Below are experts of layer 9 (counted from 0) of a mixture-of-experts language model. Rows are named router (the router's row for the expert) and show model dimensions 0-127. Each number is 500 + 50 x the weight over its row's rms, rounded and kept within 0 to 999. Numbers have three digits each.
Before each expert's rows: a language model's description of what the expert responds to. This comes from a sample of Wikipedia text that the model never trained on.

# expert 2
It responds to: Prepositions opening phrases
router:449486477492484464512470602390493552431489488412554468460503523501482544377509532432548543460481535499535518394521432507512544484449458428482568460460476464486457514552531454474568516514444535518534401424462406460496414438598459536497562530547486574477537552518489580477422532435519541498442550534457480620500520516544478419457445463479600439567526493573468447372526450538500466438470

# expert 43
It responds to: Articles and possessives
router:454484482500496474550455520471544542470495509375546450459570601480536558451562527445563559463481494512516521464568428570531538430406450452444480464478456474430448527533581401505513572420438538485570478517482488501455464473559477560448511521546464615421555549530462564501489528490540510445451522555503487542517541577636442504474427465477578465586570443525483436469584470574528492462487

# expert 16
It responds to: Sentence-initial pronouns, connectives
router:436497512477519478509465545467550568427503525513522439465529529433530509432525544435571500452452522548537557437513481570495502403480425447445604476473469503479493539554533436451594501453503523418559468468479498468449473455545432521433503503608487526516570539509499572463350511510556655519460478558492448484549553593498476466456388474507498479565538474537424483462516435572466438431477

# expert 27
It responds to: Year digits in dates
router:466450521486485404513426583421518489395489491486544448462509557449538516490508581472514535491515587547530530477483427545532595491448509482415490441485482473487452578551581396464542528481473534443499459468456466478476469384556403556428565489551507520486542583518400524436435543475529535481457514550464467516558512552580427454477434450462550492561536430519409448426508501531415490404504

# expert 36
It responds to: Digits in tables
router:483479487472478361479460548464510566468511546405587428470548558450496559453503581481578551496468594535510566401530466578520571471450513478489519485443457462409424558584531462473501554450458555433591389484476462489470529503499403581493477533501491523438509505549398520421385506457510514454469489516492503552550557590623512481472475487434539416533531410541527400492539438505462465455460

# expert 55
It responds to: Mid-word syllable pieces
router:514450517512488474576483523445582492459512504462512432505498500450540541485498548483506534465511565574525519504556497522467532501443435508431618482523424388486454537545526438519580540464409516427507520499397439486544507518481468577467525463501424528383589544502456532489457530486549548513448572517485497519573541549512441491479491447454522452555599435499410417484527459523446420478396

# expert 9
It responds to: Measurement and table numbers
router:459423515502491439503448500388497573465531501419534432446575503461540571447471584482525571471493585513520573475543467511470618466471495472494574484486468484444428568498579427475499566458457504426578431417446399488452531395515405615447494528525520532454520570517402559429489520432554502380473519514481456515548590498590458523445398502406535469491543422527466394482502431532376456428468

# expert 40
It responds to: Verb stems, mid-word endings
router:486488515498483446530467547471536606421531467480537462506528519464546516503546523462588548444506581546621510398574481592508523449473484445434543468385403486492476507522591501423568519482386544461488420431457497436495561464578466569424605494550486497487506483534453498478456521478562547477504516511470443528564603508510400500471462454459546486567529435529446454482507488517470495500462

# expert 6
It responds to: Line breaks and headings
router:432463487451458477520421528466504545439533504476517484500534518472523575497551552392525505519490586569550520473533410506531537470412439419436543486454439401384481537578598508474515543442460531459526456430456447462446490478524467523473577534561474542447539513500439561456479528455535528476489507549478478557557501571607478497456435392457538441533576484544482395367522470560420428469504

# expert 23
It responds to: Verbs and prepositions
router:467471464529480392490469572442589589404503482475528416471498521468548580421522539476523546444476536511573553470612467521509546444431444469483570451419433455475437526575600482445545484445471565478507429409489404435487504461500418541419548525515498487455494512534467603475464506478505543486445520517461429535569555520555469446409437481476531452553554479566425484488546507545458443514427

# expert 63
It responds to: Table cell separators
router:477457493463453481485403534461519496431512482505535491502555513507562501503503518459538538465471607537529554451605420525524628485460452409449535475464449465423386566550577486482538474448486512505545444467496458454404470475544440572514569533491513505459499558528486586486508538461510512449505502571458494522573507555547482517471419464446600434558546503483442440374572490576446487442434

# expert 21
It responds to: Copular and auxiliary verbs
router:510515480475463437480446563486492536405506534444545434508541500492582548413522554408479594439491548527516523491559508495553558458483459470484532430441489442460505586520590469453537525461463505419511410499471438436455520387534507591469527565459518559491489502629500517494489543489531512486469527572441420558511590534558454412466415464461571473503567436522435441406505460580496457473458

# expert 32
It responds to: Closing name/date entries
router:430490547498530405498356510470594567475505475443515427525602546458477529448507566464533552470422628519548534474544470531540488470458498389455528422502439474435382580508469479489516489506479582493539444426458508495473479470516474506468527532515480532454524545522492546496433589453488581495432489533453439573551521577531449443447456453461529468478529461557444431444599469527454464472416

# expert 19
It responds to: D and ed pieces
router:445491487453410500482439523432556582431494492539511473479529492449514563516548553450526551423433566543521556429487418558480551445434444423376498527442467458423459512518591431461492506484510502454566462510483488493486493481525475568497588571502497537489634516538492540487488482458500532419475484529519497581530475458514413484441463459440453484594503449523446481443502472490424457449492

# expert 20
It responds to: Word-start fragments
router:420484500473486465491401544459563524415527515510530477472554538518486500541540546440569554524412533573544554444542450541532574453438524431415491499466461467489500491493568458489498531479497600507535432434513480453350441522511432576519577566587421533481538599529496515494518529509517529442441512605426497551526558501521471431477432503449546519489497469533503442443534502480469477441482

# expert 44
It responds to: Dashes and list bullets
router:485507524498474462519487531420509605408443509477540495557581482500629533493559568497560529502433592454518523453531422520552514472417473436465489456451403494452425575511555435523530483438415552500579403483442468410459477420524510585486540510564465603540538532541492543522465513480494533507478511494468473555504610556493447413467437455427576413580536477560419398502546463558397478505509

# expert 13
It responds to: Digits and number words
router:417440558466504404483448521451544544431486528459515451480556504489526590496521544421592498487428556521535529442539406528491550465445495446486573484453488481410467517556551429472519576459455565442549395485465489456465472442498430524438503574526534514496580523560385533410505562453546535394428491528493452537579556526576462441401444492447559432536536440530475430494504422528436406445486

# expert 51
It responds to: Sentence and section breaks
router:459485475463496450534478492425537547340510499530514519482527481478523519459521526465507488481449544542595545428539458525481543437465484416436531403478469466452513570580571457439583501478465605494551454474447492425453393474538510518436558538577459525464513539528459537505437496480580557472443522518359471523565566602557470457468453460483506449581544490600472499460545401581471453466494

# expert 8
It responds to: Separators after numbers/lists
router:471478520481483392505388535472527557421492511436541491482554515387522537434539555481519504483472558505551524433558468568512572417487514413440504475468465415398389533514539465442547509500500522491520426471472500508444430487511454559443572542506393552442562509524509505461481551473527524506458511510445459577551531603568468523459410462401556470564561458543449392507552479562444486460513

# expert 34
It responds to: Given names
router:413476551450515454510468541464547501469544477453539444544510512437505536496511530503519487477495548515559546426545449496468558452469507478420533543436382456406448497586474433439485478400506550461588482485410465477495488472562476565455524537506507604496489553494504544431501545485538534467526513532457444521596561544496445444424503480474512506537583519538492441426582468522438393456452

# expert 26
It responds to: Capital initial letters
router:406500479510465477517423599405506529468542556521563477452521570442493529462531545497511509474452527547518515462505502525559592512480504479468558442491474384485482586522473458475518559472519532441509458429417460475466502435515473567476515551554475578455522629627426612423518535457544485446481503553410479511462491513536459532454487470478533456529603450510425414480583420528452445514475

# expert 46
It responds to: Ordinals, counts, compounds
router:404496537480423428515430560439547481487507477484497454590532565458533537525555579476591511441409534530487527449551405545562502468528529450479478441452395501436487524491613436528540542483424539490565477455446469458460465498555510510492531543550469520483512560516459533467466494477559517386418496574495483560531631520521417444402491463504568521515553448544465470487574445509419494439488

# expert 35
It responds to: Arts and science stems
router:439491519546435444533423613415481530489580539510510445454560509486520500517591548428580654485509514603504476444523458577547501455442444412452589527490466477497392531547555472463612562406445499467565470474514528433446471508566519523482545554489400570425521506523431520440462488478495508462458514512497519532543530533583476462508433469427498443480590417478529463494570531576457490457508

# expert 62
It responds to: Auxiliary and copular verbs
router:485489490524468451447469567476519595425577506481551477459536513452596512464579540459506598486481511536545560507519482499538601434490453455487594405433452456473449596563600417471560537446462498374462416440469492470448509450569470556452560526508509537464514502571464528431440512471507539492485545537463399522525594508565427395459450480474555470467615440506450457439507447530443471481390

# expert 61
It responds to: Opening brackets and quotes
router:446456520502504431526484513401506537422481493476567422431520573487513527495512549448511565502451533499497520510503446476577565486512519441415563448489432407478431562557525415467567522473437568518547429463445447449476418477575500567484610523574451551504530647549466498532476493490544561517505503565419522516586560533564494479492405451487537451593525463617426484437555458511448466497470

# expert 42
It responds to: Dates and month names
router:460411442480441417481401519450506560383452515475486448473515496431569497479553601482562514513479547503530565511492459497509536483434484461498594447459457460477419548537597456506512503503522599443524453484520522518481488476599495600440512473497487491483526573561402480494385588506520544451478513528431443535536533572541458477486470484440547488578561488489531414474537495578450407401487

# expert 37
It responds to: Proper-name beginnings
router:380526468537448496537403621426598549485536471522506466461527566433508595458522536486487524499437557530522531480496510502506624482421526468459541448454421456525444512559486478479485500453461519525515483469436476522474436415564509599433541548552498580497521545567525550418495599481573526463490544544474462543515523528543446512477488407452547489488515426529388442483560438530439484430443

# expert 25
It responds to: Function words, adverbs
router:458498508472461397525474520490500591361520530468529460499576588392506513388564538439532546463409520528537558493540472541567561524499472469415573494461500461449487563547546475472493533497432497454554446482507473530462425440565458515442536517548419538515492524505449508406375504470600565468457515533444464552517546550569468473452399476454546491515523425574417502500527426576463421418420

# expert 48
It responds to: Table cell separators
router:463430540527485424484356524448583572443550506430581465476502505460509575467543556443527532454428500523571576483508390486522535417480440477493534508467426446400437533521540466502517518501441528461567468507465445526532480455528428562451497618519431584475546537537440483470489545502504525485497559526488490542555523593534474458502375465444584462583563462535411421457548473541432485413437

# expert 58
It responds to: Word-internal syllables
router:431443549462469453580458555472505560446460543516548479485505462548521516498510549415534567495507536544509571520474486550506564516434500485449583443529398433472422605494562513484509538521486540491548431465473490419508430476516466568443519566576447514449524587533455501451478490465541490397528558534447444546582467556511426425446520386458538478551481450545491409475526488541432421480464

# expert 7
It responds to: Infobox field labels
router:512546437402441468569477486482556582518536429438498437514583534464585560452538569445581605417500640476532490416578430533547544406458464467480479475493467496417425532456569479484485515493431501512539517447470502454484449448510466545500565525520463567446498516543490519456423591486519484507460531536540469537510489543529502436474443478425548438507518499510491404400582463549476518489517

# expert 10
It responds to: Surname pieces
router:492411539542485488562442497441506541458473513506571463460468532383509534449563557431566545418418522562580483492562459535471524480513526459407592491497436510425463545519470425469481543498473548417551472496439388541492500449502483524459569575517517552490575569557478533450413538423548533520419545548396364495478511573581522485489499427469478469552552463510488454492567444560434459475461

# expert 54
It responds to: Capital initial letters
router:395483526451500462516436635465551483490577499510560485452568608488539525460495535497508516434450543546510495407505413536579527436444473488452592492476449468431480555534499515479549485491437519461525468429430456469420458481546381596493473525586450565519564542534442540469473516465525514496490511576403463569558463536560458482463472467490522463492506421540404440489561398530423429513502

# expert 59
It responds to: Non-Latin bytes and "ro"
router:510486535427459456489451504489541524423418458522539510462585561491502594443547541442546512458529490536536567487470453591606567429412468440438505500487439464433479539510534457475544531497442520458580452467480419505453476444457430599453532547509507490487526550544453516463462517505533590497502536671391477535491530494529468480422474447452489499579542459609485519433492439532419467458463

# expert 1
It responds to: Word-initial consonant pieces
router:452492527444430478523484549500502520430535559513598411530584550488558545499557547453553595464484532566523500469507514568507512448461404433441514455472502410475491576550486475485583515503436527417511463390462438490455441460549401579509503513526450505455555521547412590437492562454522513427467524603408544547552454512528425482468489399440500462532473412491443446451515441526409540487479

# expert 31
It responds to: Foreign name endings
router:471421601498519349547474501505532481387438500490563473467525533449482486397543534460486588490500603521503558501542458474563557496434485448444568452416427464479468569518507469495533527437488546430513465447503459504505487387479508546397535508554534510475488502479424518461448594497504524415511605542416452595557500552481493489480496470482524464567524509516501433478455497494414405470452

# expert 47
It responds to: Title and proper-noun starts
router:436542421442422493545472587448601557457573483546507446507523512404513555461563508507563542438441520533507499448515474520582550481446459462440607462446378475475437490563526516445515573389437570507519449467457530444473506512543487530461547580571514588509519522553462489452494607469527503440464523617460419526486593473550452487448387466445497540485556430554500490466533448517469472424437

# expert 5
It responds to: Place-name word pieces
router:462530434404404474559501580508551553491554520489548503502549565459458574434526549453547567451484543552499485448521471523478579501423443484449539462457451367507419518529509491530513554445497521544533482437458536504460474418543460562438540562498468565492516515545490493477460588480535512458445509563490429534506529527531498520501497418481533477505467476522393427447573445522408525462435

# expert 33
It responds to: Mid-word fragments
router:452380582454424471486477544498475521439510511444540483415540527442548494507510548464514527453483495511522537460556497588550548473446437498453526443523497495489432546541495460430568512485470554417550465470461471460456455474555433510511582517510430516541520517504337535498454541370552565472466504554438540526559638589532426498447500464453517416554586403548448461473548462549437481501441

# expert 39
It responds to: Verb stem openings
router:463517432498465469547436567468505583456516532527528466471562528449574547472557556488523564425469524511566559456501479565517575467448445416465585457419479484464483537484574445454602463439437515484542436484500467461465461453518406533469533538551413524449544524495436578449432571448535544437448572504439412564528529510518474479515421488431507468524543487527458395472493464511396448392406

# expert 45
It responds to: Infobox and caption fields
router:433521459500480471558498512412526554447496521441504480503549535473603583508517570475542548430520676531553470498563409527533531532507478444457489416416478507408486569521605419392557497516498536437575526431443418437433465385497463541437562564562431554391481497528522512439473583483557500478492505578482445504505463508507479426522442475406575497510513438501526433420546472517471463465523

# expert 50
It responds to: Line breaks after headings
router:394494502451448490521399579450559508465495481453538483514547577481522586463532562418515545482496584577591517446543448521531572502393462406449524479489472465425445584528571435478497592420475512462545457446485417446477515497511441531494585522558469517505542535520449536489476519462524532489464504561457453534544586595556488498442491436479530435567560479525446390434568432582430412461478

# expert 53
It responds to: Capital codes in tables
router:407496489533471466546452518394603538483527414476532502434500532416548540510538553478498539467453546520553548515516429521527564537473511494499523475459458446443390504498472503521518549481506516470549460458398431490390518457524487551460509592523490602444505573582508554467428528493539562497466550523442496599455510579588484543442447453534515470541577483593486418457530437520398373404502

# expert 11
It responds to: Word-initial fragments, table cells
router:445521517450446505447411567445477615451511522461527424465514530461552534477568554423558503478429506522491476484570419544529490466412478448517528517409513461428467529489543401448508570430437506434497470424423450469415445483551453556465501502506501561505595550524481511469449502390488546495479537537435470601530526517507486546488400435419569483528515484527429447534504486481450431436438

# expert 41
It responds to: Latinate mid-word pieces
router:460497510499440446527474556470500540388561544448504451480548462497565474488609589433584510496497492614505574450495475526543507522421479477488557552463477479488432517543585486487539512442472604462516497409454468438450472516525501581456544531518435507403491581557471497502455593427538603464436589516493434523558540570521440447476474493366490516551541429533468470413591519544451480446471

# expert 4
It responds to: Word-initial letter fragments
router:424475584504396467522464568464592510468529491520564548541544532483564539475559552461550534507420532546482490469506432600488509487481438426459507494461446470491443553496521467467525513437482476492484514372462565424474416386487457583467515478602426557419548448523406592451437502452531553502416526501444471556552543595492475481499465393480561505510500535580487470512475443523434441484517

# expert 49
It responds to: Line and list breaks
router:438493544457534466489309557490495538468523506406529488457524517476508556465554505478597472475380500505567560442542478526474505496435480436414563483499429444452499547570580499488555501474460564470531457494457407529465409484517493513485488553564505545490555518510450539471483529492502564481366499503440498636495582548511434445513447455455516533550515492487463383423541476553467458482478

# expert 38
It responds to: Adverb/adjective word middles
router:483472516440462466480441473450527540423528458496500438468542546478513489519502555457569531488451561489547528490522499505502581368462431502392565460432429468426446500488581508379535537458470510473526436484455502484476513476567435528396538545489502479456476548469409549485442584472547543434427539523427375512497538523574445453386360442468527426609519457512443486485517477515472471453451

# expert 57
It responds to: The word "as"
router:494527501446465467504477523314464539440490549438513429479502497436536505396540539466512612449391540498519544473511444530538592411497447435446561428450446459405458558557587453444505614494460523484546431499470503502467466480592461527462550530590493570490481566566523618455460556463491535470470531514497424536499573516564448420408450467478561490512532508499474483489515507583439433479434

# expert 15
It responds to: Place-name endings
router:487467505520472344474411505476586564369473490474510471494597541414486471472507546474526513500487569505515562447572416487528514532424422395408521422440449484451429541517529492486517544488475534497562458474461456459488445421495456533478569542571526587501543506479414551499460595461545558436496519514487443570557554566523499517485509482481525430537562431578491467480550474556467466476474

# expert 18
It responds to: Clause-ending punctuation
router:470485500464511391530459533443520573422497532509534505457547545438483525439513545497496509532469557495568508453533476555530600449480510421433573426453475439438388565548565458424566500452511551498522424453406475519477423457545420501449523507532400539449505540555389544505479508423547547514431609486391473552583523587555492484462456479487526437553541447592446488481538449558446476453509

# expert 52
It responds to: Score digits, units
router:433356549501519407499421592463499499445508504458497406486536518429514501505568559450583516470478525581525541467621404519561548464465456467430612449471453480450442465526478475502521507458451539467505486490469487477454468462515449531474542609498553595535577542583429570482484570408596537464474500522468505539515589569588477466453476496469495396511569459490473440499552446559467396531500

# expert 3
It responds to: Years before sports competitions
router:416506479548431414462407586452503507446530486458620453489557492445528527475514587494576517451467653490512476450464426568524586540445501495505524470478421445454480548486609484526511484433461549489539423517471489467402425506515455539467562479521478575473547540508453569496445532524513506465424500523483476552541516529550454483458512478466514511551577455580465458418530499550427511396503

# expert 28
It responds to: Math code, foreign prepositions
router:376452492554465470481457505473544519400466538417560437448550590498544492509510531441554573470467514524465596497609448514511561455474470390460614523461472423461448505511513421481585477498466549447522514496472431453372478478485435537410552486468441484448543595519453561464458543467567538449444526496448491579526483503542421490498436468414539430574513449544475474448490425522395445468489

# expert 17
It responds to: The piece "ar"
router:383454511463455433502436575484548561469516480539547445488512604502559525463571522464638515479465559524480492489555414505569536468422480486513525462499476502482411559483549464476513537414462604502545393371492442421486505474523468513456498519479493557510515530551409557454433474536537491489544463515460480613485551558579485432478470409415558537545488398551460481410512472454474469460403

# expert 22
It responds to: Road numbers, route words
router:424399522581505394480457534429501517406555511481519448465540578429489481502548514453562542497513596558547543486544398575547518486454466442391572416453464516393423481544539498441532568474483561423608396437488490405476505472501448513470570512516481484526546595528413510445463492442484485392452505511448469546549520547537505489472442521450527439516599400512510435464497444517459501455521

# expert 24
It responds to: Taxonomic name fragments
router:466467581459479456504443545500537521484507472491463446452568533501513571503487519474527609482469566548558562472575448558500500479455447488445534484457459381483475546497492413485572544425488491439515409463478444477462505459501497551452512521490458519458601582501477569439445553429571512501447547557399502483465492546541443500494482514407541513557523409513441482444514486519460467471398

# expert 0
It responds to: Nouns and ordinals after determiners
router:409525503448454384528431525437535504430548493455483456539534551478530551494535532452605541421461537577537570469520496558570573457480404474511519482458434494486421501530539502448474563491410513534544496493445449454474420445550476501466523560570426548471542541492378617463499539480521592412467560545501494509620578525571473472439473452453550469518509449589426475427585477578511508508482

# expert 29
It responds to: South Asian name pieces
router:436508572448544436552456499502506485455494473505503464459511542441477567460469556488523563487494550525486561441511457544557565459463453453437512442350446502487459524577526462512478516439476524510492475495364449471500478434573455619467525577541482567468485557581507486420482584494513561416497498554508465467513558543549406487457501451477519463618531467566497451470579506543470408466456

# expert 30
It responds to: Articles and election terms
router:384517512489389487487465595436549534475532545493519448456517571460593585448567560479501532479500524485504536446562474493491489460454486470451519487485460379483466488493553437503518539463366573452544546441460447491449401401506497524523509566594443562510519572553482542483465523472524569496476565537481433537473581539543484460431455454447584493559555509539451488445542540510483467462485

# expert 60
It responds to: Music and film release verbs
router:471511504517465455480471544411511527412558473453515451534574529483559528474576562493492551422460539563496498412519472530512565503505472438434555452493513456504477518516568458417540523475450562455528444457438524422426476480553450568507507500556478533460540514570494531440503495543511529526442517552462441536566537541514475381476451470450506432534567486502492447488523478574468485477385

# expert 56
It responds to: Clause-linking function words
router:453463456444487410524495532415543509395521505439539463489544557453507537411477508443584557472389501491571536462545470547504537457461483502464551456457483477464508515605635479414544501497424500526572438492482416510451477438563453525447521558585440536493494534540502616466462531494508584448451530525423469506496544495550492506423447494484526468574572489565434455454530454564492430432467

# expert 12
It responds to: Word-initial Latinate fragments
router:445465492482477490512428596431477517469567540509463453541563539518570498511498547462553554479504531547527532471513449547537507470450491484510614495432483395486451528488564497494608459511496510452530418456439422454441489483547458560491537585556433548477535517508464491436444539390600524442497457585443496550549520550547459555479430493447549488572569465493505510433535466496434423434400

# expert 14
It responds to: Clause-ending commas
router:490479486466523393503418502461552526415526536483523492503553537439515475422492536462535499483392532521540483462557474553486568407491510382426565443478436496424434562505536420413598534481485556509550444451479431511409454455523452514432529557508391530463534469566436517477499554461499569484426529516424425574534552592554495488456423479486533467566527444544436434458545475565479505479493